python train.py --hidden_size=128 --n_experts=256 --experts_per_token=8 --d_expert=32 --d_shared_expert=64 --hidden_act="clamped_swiglu" --moe_layers=[0, 2, 4, 6, 8] --balance_bias=false --router_logit_norm=2.0 --router_bias=true --lr_router=0.00235 --vocab_size=8192 --norm="rmsnorm" --optimizer="muon_variant" --beta1=0.95
Below are experts of layer 2 (counted from 0) of a mixture-of-experts language model. Rows are named down (a neuron's output weights, with its number) and show model dimensions 0-127. Each number is 128 + 24 x the weight over its row's rms, rounded and kept within 0 to 255. Numbers have three digits each.
Before each expert's rows: "comes before" lists some tokens at least twice as common just after its tokens as in all text. This comes from a sample of Wikipedia text that the model never trained on. Tokens count by the router's weight.

# expert 246
comes before: " and", " the", " which", " but", " he", " a"
down0:141109143132127117108099124075173120128108143103186117131094164122140132143069151126137123119117097162120142147161131148112152114159129116103133159117163124127159116113129139098103107108159097123184072191137142130162100110124123130104139140150134105117139130138141134085121108129170101120124104110133126156100119191134166124107169110117146116114119170120128153133110137106171089149158
down1:144122127128185120116075126111149105159152143122125158165130104140096143115121117132120137145117170160121093064123134112151122151129133109132110091134061108118132136139128125157139151103081148126186067117117171143109162121127097111128139124144148115162174162143110104131141137098117143133087127102160145108147133124147119120102132124090184132175138101127118162134164145141146144129138
down2:125089189121155116108095148158148155067162119114133100105101104134126086155089125076109104092123131140170131131186167105127141118164108106144110104126171111132108129161103097106118110145138138119105123115117139120141140103123101109111160132142124104129169151145141077162103137134133114152118116111131145096104127115135106107151122144138121157110069076109136118167158133153141124131138
down3:122151128126115131170088105105094133087184112107114078128135122140181105095138145140099124101162182122137109114120110154113145143092106084089112137108132120108131110121118181118125172144077132124135126104155109119160136167146116177101123095153126152131191140096152147146087150111102136136111135136088142135160133142148123149120116142152124101123131144134125116132143160080124110125104
down4:144069095177135148161114070090088174103091123158103139128152149102160105089110150135112130143097108098129099145139142114151195100140133124132117140112120116089130141154115121135159126135091143174156145131152125106198113138108108122132122120119118099140105107106092140138118133137102133124141147163140140139105171096157138109111141135104134117128133083121119130123114092129122080137104
down5:096112116125156148166139097120145152116134123152100097173129146104128133125086114090169146146129142125164152136126118175151144117110127142153167146154110141152140129078142096164164111127112109149163080103100102138095123138133141117106104134127070141127109193113114179113142112132157134154111100135098139104142175118160122101126077153144148115137135114085114133119144103101143150129098
down6:138138096132105139086146089162105119118163105143136103128136165127136131103126153078158111121135105129159128109162132086122122123129091157133117108133156172105161097120154131145081106103126131138079122112157117106115115093096117111112093111135140127161149153101073154121135137130109125128131138107139195107100145165189131094133125112148143177121124144114161168088144135101139105156123
down7:161105162120112109151096136176132119152141147132132109131098118156123119102139140137168143089126074125155192125163103099097123130128167116141162126065129138128161137115159118082136141117158123109092158125102128097133124161153113145124161122160130144124142187136119145146119133146107125133103146153122131136092183123148105151135164126095101148126120156067132125124106153125186126126122
down8:099164107071132145160084138142120117179145110133163090166144099115126144096107127149127159184104105107166125121125114135079143088101097133116117125102100137113133179160140087090147123130126130138137122104153102089112113158104100116144149129166106154115109120106122116102103123158121081127142093129159147123119106149130111106156109117144128130127141136097090162121088166120156136112158
down9:149132114108114124114173162142175162125110122109125095102125138140142099163149126114184158136092131152106107193087113163103134151144080125099155110124169126120117136096128199116138109120105107123120113134120175126135122117135123165131126161132150138115141131164174126127116150134123133129118169078148140143150167172123155104139134145107110107152108167136159092126149109148148148153111
down10:129145137144117143113136140154164130140102121119110121103081147144174139111167137115171137159084156091129127176085137126100121113133119107138121119146130132111146140146113137066129156125098165166112143124163148175084127122127095109112155120078116109129115125155117158166122144140139097107101191114159127114147155136105177115112104132114104148115103164138148124136158111142119192117138
down11:096081148110141115142122114135123127121127161113165139150069108138090107098113146055140085134100142132093134127123092120151088123124176112156129087106102097110112087127102113097105105138166110178135118191105114128154148115153145139103122127145150131156118149122134101113148119163132163161118119153130131137097095146130185103126098131125154140107122130111134123129090103144113106109109

# expert 17
comes before: " and", " ", " which", " the", " but", " he"
down0:129147108160148151149124117155122150130091148135082151143147122112139134092134136167106113105087114122141141145134133103087140131138148088114108155118106137107162163140170155083153155111112103108141161173125087064147119146157109119151116105141139115119157079160114125105088132130101121147110146131112153149098144094104158130112096168181128134140127113143115116137129144141054106118141
down1:146122157153114125109136113146115133134147086173117093144137140146135136118077115142134139097154148192146148132129124135119145104144104098111176141134124134123155129166125125070145139144154106091119137132182144091111129096089103109119134159133159134173119166104154134170150153129078136144116125180150099134078146128087086162120155126132106161093101127138142098146145139137118110126115
down2:135108156135148102123127134120128120104156085180091131114123134119141135172105149097133140115068116166132158145135150152084148103126090124133123154180149155114129118179094147123160110118147089151096149164145088099152136144121136110117127122112150127134145118175133113093116126134096166124126108107107142118108108102171175143138117151137153126131121091101085127130150138076082133117088
down3:135183104126106166138158142141135132122106128131145118158129134147150154128114115122161137120155119161131141106101138142125111111137112138122147094144165145115119150108100134124161112109183099149135134104100136142113118177078100110132119176137137143143122132103103132160159169171171137121111139101120130111146159130121143147152106122148115156099174174155140158112060096058160162128126
down4:141120139138146145147168126149094117171206072075106136124116138106109125178078127102126130126127089139136139102127143123081095136151136131143129137157114169146101131182106119142169167129166131141141091133148132147106139087140080107110102136157114140115175137129103125137144157155118156132135128099122105156138122123118130117119122128143070125081136143122134134125098130089090121135136
down5:124112120143115145173127101096082156142127117122136128125122104166127136094084094113152127107124136099169100181096102167140129138104145107110165174102130080111164134121107132167099091147084156159119153106090112113096137134150163111096100124095115128141124137108125120136103111124117174130149093151149164122110140130122136158137100134102172130123160151098121157121133143100127070134114
down6:156131109164173137159139141121110115126064138159113134139180113149116109110146154178088120134148137126163124112123158094152118150127127122120147128100099100144148109139111057131104143161123085133150102159119145099102121142138107164135124108067126137131131086125115107112113157126160126093141114161101090117092113128114115102115136166124149154088152150127174135123100100109159140104136
down7:131168120129143159147161114087167154158139163128143110174194132111120113118128146106112143106096108097143131124182141189113101149153126131141094152147145133150122112117165134193139126140111100092122142104097081114106121147130150100172131170101125112133135093123129154123106130110179138139139111126144159099156147108132117148155125123167115149163137166136125147097119139109092150122134
down8:137140147126127143104109135113164105130076183143134141136106196139177108128144136130096143104091133133087079133116097121135140175140113120120115122099113099125129077113131180097140185096124142116123122152113143141169101132139107132087160181131157130131123105105120138163106130143154115127085115123146102145093152147134146106108115128087146145106113138160146120119121103134171155159123
down9:109112148129151121151107093130157163143176087097111109162143138055097125128114116108154159170113148144132087166144171137142152110158124146152106136119140123154102114123124121178111119104137137107123126116150118134115116104124130129161094163105107087161138127117138125132139141143142115120111105181104088198117109137135165120133159096131136129139136068130122156114126116081086128102138
down10:127205121130118178125085149101150112117137149135105102128141129093133116102098106116075108152123114103119104129095164129100090141122107123125128135123140114141115138113112131169144116137115127129133151122101159125125162189098112176149118074104090126136136101132082125139116147112142175085094172130089108127139122179142125144118150120158147130113153148147119164129107175134104145126153
down11:107130146105144119145109089152122132121138098113146122106122104122145128104125148098102118138118116105127073100139105145151141097144103160136113107155106129150138134123141114083149115165159133130114104150149136137140122128147151119131145151146108085126162132071096148125101132146121178152152072118121095088128123200162152095105093107120064108171109107106142132142157128072129148121155

# expert 74
comes before: " ", "\n", " —;", " —", " +", " −"
down0:126132172143109144133086117100122099130095132135125124119084117095178102134126124110109161123140108151093121165142173141108088100133125133144142095150138093123118132144134126114148092115147076133149121116098146160163132159116101120141144133162100163116139106101173141081140133124158099153122109126117159109168141124127084152096099134114119097108145125151138112075126122145163102204106
down1:115144114148153145124150134160146131126111127086116133114161162122162086113147114106093145106108136118141137152158105140144141065134104130140123119118141122139084101164133123162153139117115140137166152105153139132133144136133089128145133107077133101194102138075100129123104120187114138127099146143101109137129098129114112127151154145115202138137110139151100135169081181131135112132164
down2:117151136131118144142109108110156093110138078122081133123153104154155130124119154164095131142120150157124148146139122113109122126155103120168119178118133106079159132188123142120181174126136122137135108141136098128121121099128156140124114136095127136100091138123132153149197131103128131135131113104131106139093093125135150101141109158159147120096104094117160065124071161105151092112112
down3:150135173140131151144124144151134082130124129162111126121152098143091120092123125108113106162126095182117134140154132088086125145098127133132139158100122143104193123125136173141164136135082134128148087131155163148141062112123106140152103113113153132133150097131135134104112136111112130147134113049135127084149116130116145132148150124125125106155173138143114160153108142127155072159138
down4:144114158188120080137157111132119142151096132115125145135136112129158097120126185141161134075133134117114158145086134135137152144160082122148172093066115149146131130121120132118133108086118100092125157111137123115124129140100148150132143112114145112152101148140107109139082109157135067117114143119131166137132145128084114124129152159126146135100138179122093141107084064130128118142107
down5:134144122168137098173137097100128146155132125103141110101120163141115113125102183092137120114143127176143169087133165124137142136166136098176153122137158147128114141161124087159170138147086135119138147125124113153141121182147103109101144125092114141111140152124139141135155183105166152115118110132163155150116163146123100127151110168179092133151140152098097102100133116131152129118105
down6:099109117121070152153113084120124115146095083123162100123126188125113131154142177146162145124109113128121135151134107106126148081148095138157117108166125150066078084111136149142122157140112113137147160145117156130111137122156099139121134109083142107141128150141093133172147115135082142140108141138116192101133107123080127102146135138132150119127129120129130156140130111086115158094130
down7:106173160146134141151089127156141152088124150130106124107144128100135159135069177116136095134072132066088119119119154145094126101099149127119133118114109104124111149131133114117142137117160121119183134134141101128139156148106160124115117159136128142152118169088111092117135094128149077133112102127151116116108141159159150115107148138120095138121143153155140143125066107063143126116148
down8:173134098161152172153098134096121127120132158131115125141142087128125125124131127116135099148111149095134100069163142122078099143108115133141139072152133108124118147112115141133121131152112139111119152118127127113114121166119139168171134110107109095103152071136135144089160114143118098138139119093129095162132163119097125165165144168098093099114137174145130105115150130186102131092096
down9:095136130152063140172093100141154131130132071120128090156107081177131155100129136128145117178120115121160136109102090172147133086163132118123124126107104103124147158139116108092128146126143107094118145122103129131099143100148150084119137130077125148138134149138136150157169124161152082141131165113115161174147135153145119151120138121114101134098085119125157107168140143141133120144118
down10:076133128152143108119142129156116092085097093096122080124101125126129103110134122144120125145141146113182163123137142119130119079139127139143109097119134124181127145104155097120116150127161126097153176128103130123122132122068153093118103163154112137194129148107128136077143103142158129092095122127125088160103142144132081126122130090113155128115084122117086112122108144150138131090145
down11:146155116160125145160107149104149177123150122144138130133115150084113151154090153122149148085108121149080118167175128167134128126107159104131182137138173132160111111114124174156146172125109123132157131104123096123145102175134135124148152138126118120178118126143094116126163154110138117142123135114148108110119140109135125131161098157129130152159165068178122150121082105160112106124140

# expert 9
comes before: "8", "7", "6", "9", "5", "4"
down0:152158094127119152177140113116129128134137110154188080113127154106114118157113118109136126116106118112135198134088118145099117138150115137170127108140141109085109131111115096128131134153164124116102116109141143122097122114093105143162132139153157165130098109122126114107116145078132132105140111190107127131173149087088150101120100153158119165120086124106099129134140113081119088162119
down1:151115136124163151126132095100107127111101105129116131181126098092134093154102125132138127102141138145133082117170120144141114112104152132093138123085129108074102166099141125174097102131110128139111136117133108126110144146115105116190128150072110112128071158149166113142153141090079123113113143136134188143164176110122130153121125111137140141112145167087120156132129137096117109109128
down2:151122087131123132174105152137089095111110116131125121140130117175130103100145139096133195099117174149133135125143132135114114128101115081105119149139120134117160124138132090099158113083115113125150153107143162158106121108110115150153141154137153131139148140080111144143160143134065114132131116147129118148154115096104107133185082093109104159154122160126137144114138168177160082143120
down3:128124078131155151115106115126136134078137084137108135136154158108106122149080118102126118146081119135116089095136107143133114128134158145118125128122155091156147115085116095133134157131113131136090144097147135111104108171127109151129113172159160184130168125084130124110154126138103115146141075177115099089166129116121131122161133099109153130143100152124129122118108080088155081103137
down4:139077159113132129100138123135145117126109134139090148088137129184133156068100154150139106144162130108140128092110094113122121134117133138156120135087144135113122116131118112123092139141131124124148086124142150111128133157158075097118129097123085166074100093117123120119134169118133081124125131121145153113118125126150108055123131173122128164120107126112175111123132140178180121122171
down5:128081147109095163096149124155102144168116099155138128127173134156120108110144129112128089154089142129107129097114134110147108132122145105124164118097177122173100105119124122120098097100129157147100137098110178068133135175120139119159115146142108114085131126130110086087110122107146123130136136160100144102129129109111065118144148156169064143133155149122153115140140121131126155112120
down6:160147118140100147135146154111073120116135124092111172121162159107107153137128131086107126137121077119116148132123116158111171103133118143124112082144087162125130093143177154106162128133124135147162121134097096114120101132115132122102093126136130149111151138157140121100095116104150135107174140182155157116157152078167107087147111130098145108109146112112163122100153078098141124128106
down7:101163152110173117143105115143139130159108151134100147129114154138095091153093129122156116097117121137110139066137146131126129190137110167133086095109147082149095126128152155141122173060130135136088159097119112147145109147175114128086120101135140164112122121116122126181114137101074086141174153112104097140127134129108092118125119160105120137139145124129148117111119133130137117122145
down8:123150147111116174176143133133138155123108112128136126129190111146113119151095116151145146069137171076116136137116133132153130095121103141182107130156120090126113136132156129172137118131138113143098147178154159143135141085118147134112128119136112127141122123166138150133090125117133073118152097100137168119139168106112087124117134089137142140125092170101067149165128125109143171126123
down9:109146108121151106128089124151133115113151125103119137111113154167142103122127145130173148114106112147113114129113121135150151148094153125118152142105084161113070141122114133164118148131133130111170110112128178112147162131138139114174087115129123131128145131121120136119089087082081175158126098106141108128132113130108089158131176129129121126094174180146165086130134167146120062143135
down10:086096119081094139142100119166096101099154092105095179136171110143149091126136103116120067118146119141119129115136157190142151107092101106097125162131140123122110167131142156109084134116128136119141141145080133132147115127142126142106116152108110130122089123140108143137110112131175116116123141105143106136116140143134132111138117121081142131099131175180104155190138129169130102141144
down11:126111130130128117123142158101152130147108135087133131149130178140140086128142147135187127126133110127141148130113153156135108127127106161153147134133088205121096181124153136138131156152137135158135113141150096138101136187105182124128129153139125116159151123139128145119109117120145132146098150165106139156134123111101151131096179085201128121116138095165127132123113079112153126147082

# expert 220
comes before: "0", "1", " |", "2", ".", ","
down0:144134139148126121133093124074122144121111098140130114142105107144071152102123136114115113071134150124114159102122126142156150121139113132137143142137132129158133167110141116102085079130119100121120112094139073103072135149141128172119174109074129133148091115135126113092141134157108086101126133105113202123119175112117092140138118146154110129160122180158117127145109141123096117126107
down1:127117139165144105127135120113127128143132121134146094156155096094138119113166144118095111127152105147090143121073124109094101110105149121098104147120136133127159122107194164094130149136146123125180083109141162113086115100103123133136146168158131126095155160137131131139146134130130108140104145100119106135090122127153146145128095139144133150160107107099118135150216088120163160089103
down2:115139150141142115162106130080172161153102138116135135125126131105118107086173093144125112126148144138112142105108090166148177132177124137086091126087081086093131105172131140126139110114116141156125120107113141098175130105107108089148107168115138103137110106171162111107105134130156138092133125136093150133119163110138138134146146107158102137117122127128167160126119120082162114151094
down3:106138143122155107161114138153149081145159120135145158095107128074115127136130130156145116141169193135101088183112137120110087129085128141122123147125123103124127150137143147163105133128088098123103156108112113142084135158126165128117164136116144126168131126145108115119104157100124158099112157090095149166132164131118114121101079099106140138135181121091111080095106107132129141129118
down4:116100138094121124152121148139144141157124115127119116119149111133132110150140105164115093119124144129133119096106117121132166133115138101139144120120112162179120169082164076089152141140111120111128148152164179131161126124114158110110150170171150117124111170117136067087173108134145125120116157089127170127097136131149135129119150135105099125124131088117088136150063157156149160166111
down5:157152070120146120111112125163114153137111097122140119120162122133132139136136109170142136136130119142118136164132111150156109168119086082114090091116104177144106087089118080120091120054121123104117106110118164134121124119150092105164120132136118110124106109121138138153118134156125139152162117144123132106173086129112114139130083153121145102116144164120107075112148102128188129151110
down6:176154167152122119135147126119155155135149096117118121180127175142122148144130123149105170096181125135139111126138155147162124145120128110138127096124112132146175136063144159144139075125180133145112150132113110119178147102135128156128126134128112100137130145165174102126122089093149112149151096133145073124137101144122114139138132116134143093096084143106090118118128135133116179089112
down7:121114134146108112115116176105117113121117128139142091112126129139109118144093102108133128107119106113127127152123080168178110078162120074155122129149081098144143102089131129094138123116091079085118114112132136115108123132120126093118144176130138135121159109130116149161140112149083100101170075114142132090153147150143171144165128105125083099135134170114135113093106140128114147098159
down8:090135157127111135148116145145124165144104107154145165114146162120155133123112131184108127132125115135172131093147116125119136118169085126145154172157148126131135103089149156150134145137140156139126161087116129133134205144135120078167075160154134167093132154104164120118094098144145137119143119096119142117113103154161153112105180096139102082111126141113128119134153093133141132118137
down9:145124136128140107081137149117140086104113115129154129129076103118134112091119093121085118101125119144169114134109089129144155113099130111150075141140144129179114137096121128137113165098159088080105103123100136134105112177121177134093108188129142129117170136131134148158105135124166144082111115109141106088149088119123116096121123159119135136094138129084134143161142117146096118113143
down10:178114098081164154176096139069115140176104135145088104109156113133069140117115103098117125168146141134154135121094152129134143121121109138155116150137131090144156116135167130100117097141149138115108164103148091104137168184151133123135096093118129145106061113152103128126124119133147113105171145120139137138138136092146148111162132147137119137142085129144135117111133093152132132102136
down11:128102159087137147131092123135162154110121121076144097131138110125150159136108118130151115112141133135106182129115166189142110122109131161156131086190082123127122147155119126088115147072137115120106159098103101125128120151117151105175125102084123122152112114100138131129136141153107128140138117152160144118107110171156110117116109158088173126113122175163124141121138099159122134085118

# expert 184
comes before: " ", "\n", " No", " Team", " Votes", " L"
down0:152150169132110152136122097123111103172126186067077139094142112106129128115127159181159138109106108115122164173100111163126108148139122110117157126113147144147095144081162135090158107106121119101119099126154146126141139170136112124087129135141114134113134152091132131135119180115173109118154136115131151139126148098146147126130097145134098116104118157123134176101145115150163158143087
down1:107047154105056132142114100125104153121144105136147109154108120152091093109159118111150157134110115158166117138126095170108152123179107118108115122138142132111120137139142141133148155158093096111100139112123115113127168098164120139182112130103129126130120167140157137138104104163108130107098122159126134105134111162111164142125118054141121125136116146136116108161109139126089158109121
down2:123094114151127133118144114166169078125098112121096110090152125084127120112137151130148161153124096156171113112132111145097116115109097145113104110174139133123129118157114089122131116124123136159125166131127133122122138105139106100127046160062121143144123130093110118128166145140136144120101169146126114131114117107096099117142149178115120126083133108146140096141076174110118078123125
down3:153170124142121171112128106133125130092156114081130097084124085148155163140134127083115106141095127119144134151146157140161103089148138178122123120151112097130108161117109170130142138133128097164123097155154121131103106076122137117115150125126103128109141133121145094121147173182108125103098142077140085188129131135125083138095118142133079137094126148109120125115121117169136121105124
down4:114124064102132146158114120118148163168132151115139118085108120088087156111126126071128114153129128094149137137137135121127125116126111124155103112107162148136133121074132107132076123162147110131168151144119111077122119126135099110141106154083110101122171128136136136101100113124143118114098052158100145161150131113133111097123101111162132143134093112099112183110107107126109121147159
down5:109113132091130107158172165150128096107061104090128113147132163152159152126121115130157168144132114107120146097101138151135096110102159136108116135140113104150130159149097123099105119118118094129091110119089163141107149120133079081055167148126137096123131125117126109122128103140155154112098134108171134125121151094156090092113102161155134129150103122129156098111127152109133138143104
down6:093113164146130102131163150107125120118148089132142118208164147112133146156078194143145132108116133138099108126108138086109137091126133112138152124116134140095130116149122137122091163145131123144141158108132136104126115157143137111113098123137160139123135130093103129133118139161110101190120150105143136119174086115078114096137162099122142112114133137095111155174112125110132076118084
down7:089163091120089111126097115137119124106132134118112084171138126110110163117127119086155149126089110089152107107124109118127125113077116145126158113131114162147142147113111098108112107104158133132106102153156121125081183107110119129092093143075165119119102140103100109189127149127149058110111115158133115138166169138157127141103090150123089137128128116137149147133108108141109131132113
down8:105132112126132130092155142115143070105118141091129131165093100105114140112070136117122117128121175143107128101134119145133123092110102147122123094106127112122128126152072162082097103107118151074157120116158109138159122089156163152160114107126135134098084102113116087081129077130100103115114113086147107149132138164126131140135153122072144118105141121153113120089101132099132131126126
down9:157143113137080159109146134133178151090090103128108085121103122168144115127153134117146137160111144130120135153070144157167100135143135120162118118105141143107139135120106166129126143142104158107109110120126113127115112132127092069128157197106143171191121170159145171182129141103136126125095154124132144095126147159143138089121142116130125124122109088164134121116132129114127103145147
down10:120180110139142133119121134119126186112168085127133111137101154142139122145050151115170132120150099100124100160138141122103152088120130096114134094094148123158116127124139118128108157156091134140123156148089150108174151175121135071115130098123130165114085103171110151154109120121158148147130139116098084153155131145121125159119130115121107135092088130150123139139117138117101144124173
down11:147113160116133216137107106116120122127088114107119118132097145104159136135124116167126126106130130144112099155115101135140109137123112127106126109128116078132134138106081164174112172144135083123107117112161118154142147159110158124116109150107130111126110125151142154131114110122137124141098145154149122157107139133103183087147185144117150153118155126121090179146142075137108117063131

# expert 248
comes before: "0", "5", "8", "6", "9", "7"
down0:087152113153151146113147094114122157100113128157151152123136104074140119167114125151161103138158147111135121160103140112127103103164185135097075143147113110086116086158128109127124114093091106113178101134167136100155123120105123106158125136117151137102131079099119116161197155171094117121095116106114124139143142161126109158147147132120144135177131123124118108118126129111128141133155
down1:094104162119158095143124115139146152107128151140099104102142102132121110123104182132095144131099090100115103145131120135117131112091119127111118124132116123150099136115131125114130170132142148169166189118161136118171158138135126114174090132140132126122134118123161040114144094171071145137101114137133103112167110150107142112114115126120170094126132124118144102174097104109159160149130
down2:129155139127146118160115132168120181146139162157125126132090101085141086074126121144126122169188169169125136139108110159098141101139110101152156092141127103116181159125114157114112118106084137109125165128134142152105119143114122141178148116099127134135109097126082121121133163133129139107108157130154170150140135110128098132155105157135181113128137132153126148115069148138107114139140
down3:118113109169110086096118118139121133110157100114098173085124106090147126135141096116158132145183118121164142104168141118089146121101140131100180107143133111161099150121146148119133095104105120125147124109139162117103134092142163120144146130117133085127093154113126123129112162137127144148131109103149136195081134123116096130133114133151149087118164164192132168116120089158109123127125
down4:145133156137149125098130079130109122139121148153102154154133100170149128111109115132177144155147130116138109147131060110148133123119116107091134131138064114181159123112091145144119139100102140103121137143118153116130145122145154135124130101141127143130104092145068111138146082119128172098135108160127132143128178139066137134123143134146134106141159152173117099092132167171122129168155
down5:138140131155089111150124116118079087130152109113118090127146113110132101160093173109117120065103155107189152106110120142153104147120125104097118148167191196117087114114133116134108157136168163158114136111145153155118093148142116112123147143087138128150136146124128139109163103122118128127135102112094070125166119137160120125129131117145152164130139100108113116122113094129105117131122
down6:131145132111082128154115143137104070115113148126129100146137126109086141138116174115158138130106144157132168103110148137132104128104144115123155124133127157125143124127124112088127145144143135135145119119089141117110065129136105156137116163087139126158120118123076134107139114139182137083119125148098112123130092065122111077149101130151098182144160103172197135143112131110130103143104
down7:130094133152100168165119137133148122140127088113091110125154146148117131146104174142137126126086150128089130123145156092128120139140126086108137157102138157110106115126112109084125126082128164161129140189124131147099104117107141106122135129094075153124134125143143145149180112121088122119091132144124153115087122121089107104154109117084132175126167087131130097156092133184123107141113
down8:113111143102136121090153094115107128142161086113120120103108155164096157155173079164113135140131114147139134105159116106142124175169145142116138134104154095107119124135135115135105118159129144158163154120143159133161178147147080083128115076184145114090088131116121124137130131128163130188153139123121121108149132127126114125109137139112164083093106172141100139125157117108141109114120
down9:114094155135122142129122082132142083137138165092157104119150125173126125103134137114096108146155136128105120145137101143165175153129130155107145131074136173104116106148111115100097165130122132103159068108116176119122150085188142110139089116151124155121154152092116162124150125138126100168138149115130121132126130128157136140150109129100098099112157152129146140122090157167177137147143
down10:112132145138116157156136119104137120140094099130114131081107163127067101132144093153122128088115121119142145123130109188138143084150124142160094113172102109103096168140150139155134197096145093151139105121115124108106148155165125081113101155111120138180115125097161160162112149128106131105166113123149115163142129105128143120127121125140166102112086140143124145077133118129129127126147
down11:135113126167079127078091161100132117104129093108111172185138145123127161126143134149098111150130096137158130069143116142173157112176134154113140084144112148122137123067136103114114117106123120094105122145145124107103137154110126166117130191147139147157129152174140108094176084147123137135142148119125146138132130137126125155152137118137111136145131115118181106105152108115130109157155

# expert 160
comes before: " ", "\n", " —", " —;", " +", " −"
down0:103140141111173103117140124137146140097109173092122100121145154180150154121130129092143133154163091148127148099133135168120122095121126082108128122141152105169099173139120139108142130108095155130142147134155127090110116107104127142108158151153151081113104153136096130136096163129175106128165136100128096136108135083155077107098124144113142122126059124158100133150129158150155119139134
down1:115174133141136093114101184148157136096096085138136126118141075150122130140097148120123118170109133124116137109136062131103095134116112128119143139106103117083169136147113164117119122091151132162140124118157124150127151079150163172131111091114107120148087128106121112086104098115099096141113106135120139144140140171087137131161176100148140088134137114103127157102124149145143160105129
down2:159099152174087124128131100103103164159106099150085145095156111144120109132134131139167149099128124141126107149151125117120139138149097160114186103148119109075105118127170149154119141092128139105140159135113158106146100129132161126147099108080121154141126114157163126134157155083097168150118175094089178099113115113109176135140149140119132107121120112125119113167146113133130112142150
down3:149194115140093126123143111133148096126115097085130144118093114133189115117096155111111138139127130129154132169127138122115104114125201168151127119157169124125128151140106112110131139142142108150102072110153155083105164143105140103094141114088107145135104110136126133130110116149145092159115103149153165127111136130123123102134120148097110143129109145177110173070103109158131151140145
down4:145127104133103162157110158147134139111160126136120121144142141090128086114136161131145150161128132124151093137147158110148070110127126135144119117100132142103161097096128139139146124134082153117158138113130130179100130122127082148163115149115126122152166155115090171140098097134069091078103112116154128091119156138102128086169130134148130137114146070106142124102109161136081129093125
down5:132117147130088138148117145162119124111088099128119087113136123162109097077119179084125099112119147179120131161094142119166135117141117111147191155100134093113168114143172158090110107147134111087107131153136129159096169111161106114090113106129150123151102144084114138117115135098126067087131155115127120136130162098107113132113132151134127114115096120161139135116112120153127117156116
down6:092124106082108114105169152151108133138144136113135133129141136151117138136095153062140123129161169122118085116145121133107072112119151156110110112090131152125156129163141125133108124152165114102146113153121118137109132086108143111111131150156086126137109143148114088104101077153132150140108105110148126134146115142131133121128165093128186162099142109089107140165049120099144138121150
down7:155141174148147097103152149162164114118164107099074137104142175100083144129128125099144126123133111135154160141158127077149158142109122135144160141155093163126173114132120115172110160179143163152144111174161125162095122112119134095138129140130136161136111113142081131105153142139087139140111134136125116184147121144142130114145136140085126148114125116170100131140139152104137118167135
down8:175114115114207095120150168133134132146128156126138144087129142105152140141117134137145116105148151125131141083165125130121154177121132134140116100118135136096115109147090097138101146098111139169107133161142102134193088154099091137131171072117117104140163088101161118078085125128110154116138138145139129130111123123151158143122148161115100137169154137132123121108144116160157125112116
down9:114140167169111179141110154132143148121138150169093118099102134090137097128130150113148115119152118129075128103162098124145118156123117094100137136089123136184096151111103130103146133124082125137155140116161156112114138147123134124158122132115146127138114118110106133130119095148117106129102146055121160113169128122123150104117124153118121104128116109147116117163062132097134119203178
down10:113109079108106105128113167110082145159138151136145182120107128118118109156114095129095077095093131140108099173143097092099135131098126133098149119128111169102147113160092136097133109164130127117142115169135125164126130099128139102111095144140122128111137142149111122109107083130071095106127136114118145103157100108131127142151155127138139115123082113130091149162114133177082139169146
down11:136142137134105169148109098139150094136102147138093159116143141112122114053132131122103120190126091156130123169125133124142148145163132137112104125159148112125130126127120150149166127166113094103099141156116104131130103116123111110136144158105127136120135117120169178129153199119156193106141144096136132155110136115107126138132114170131106119087096077116130106100121115138129089076138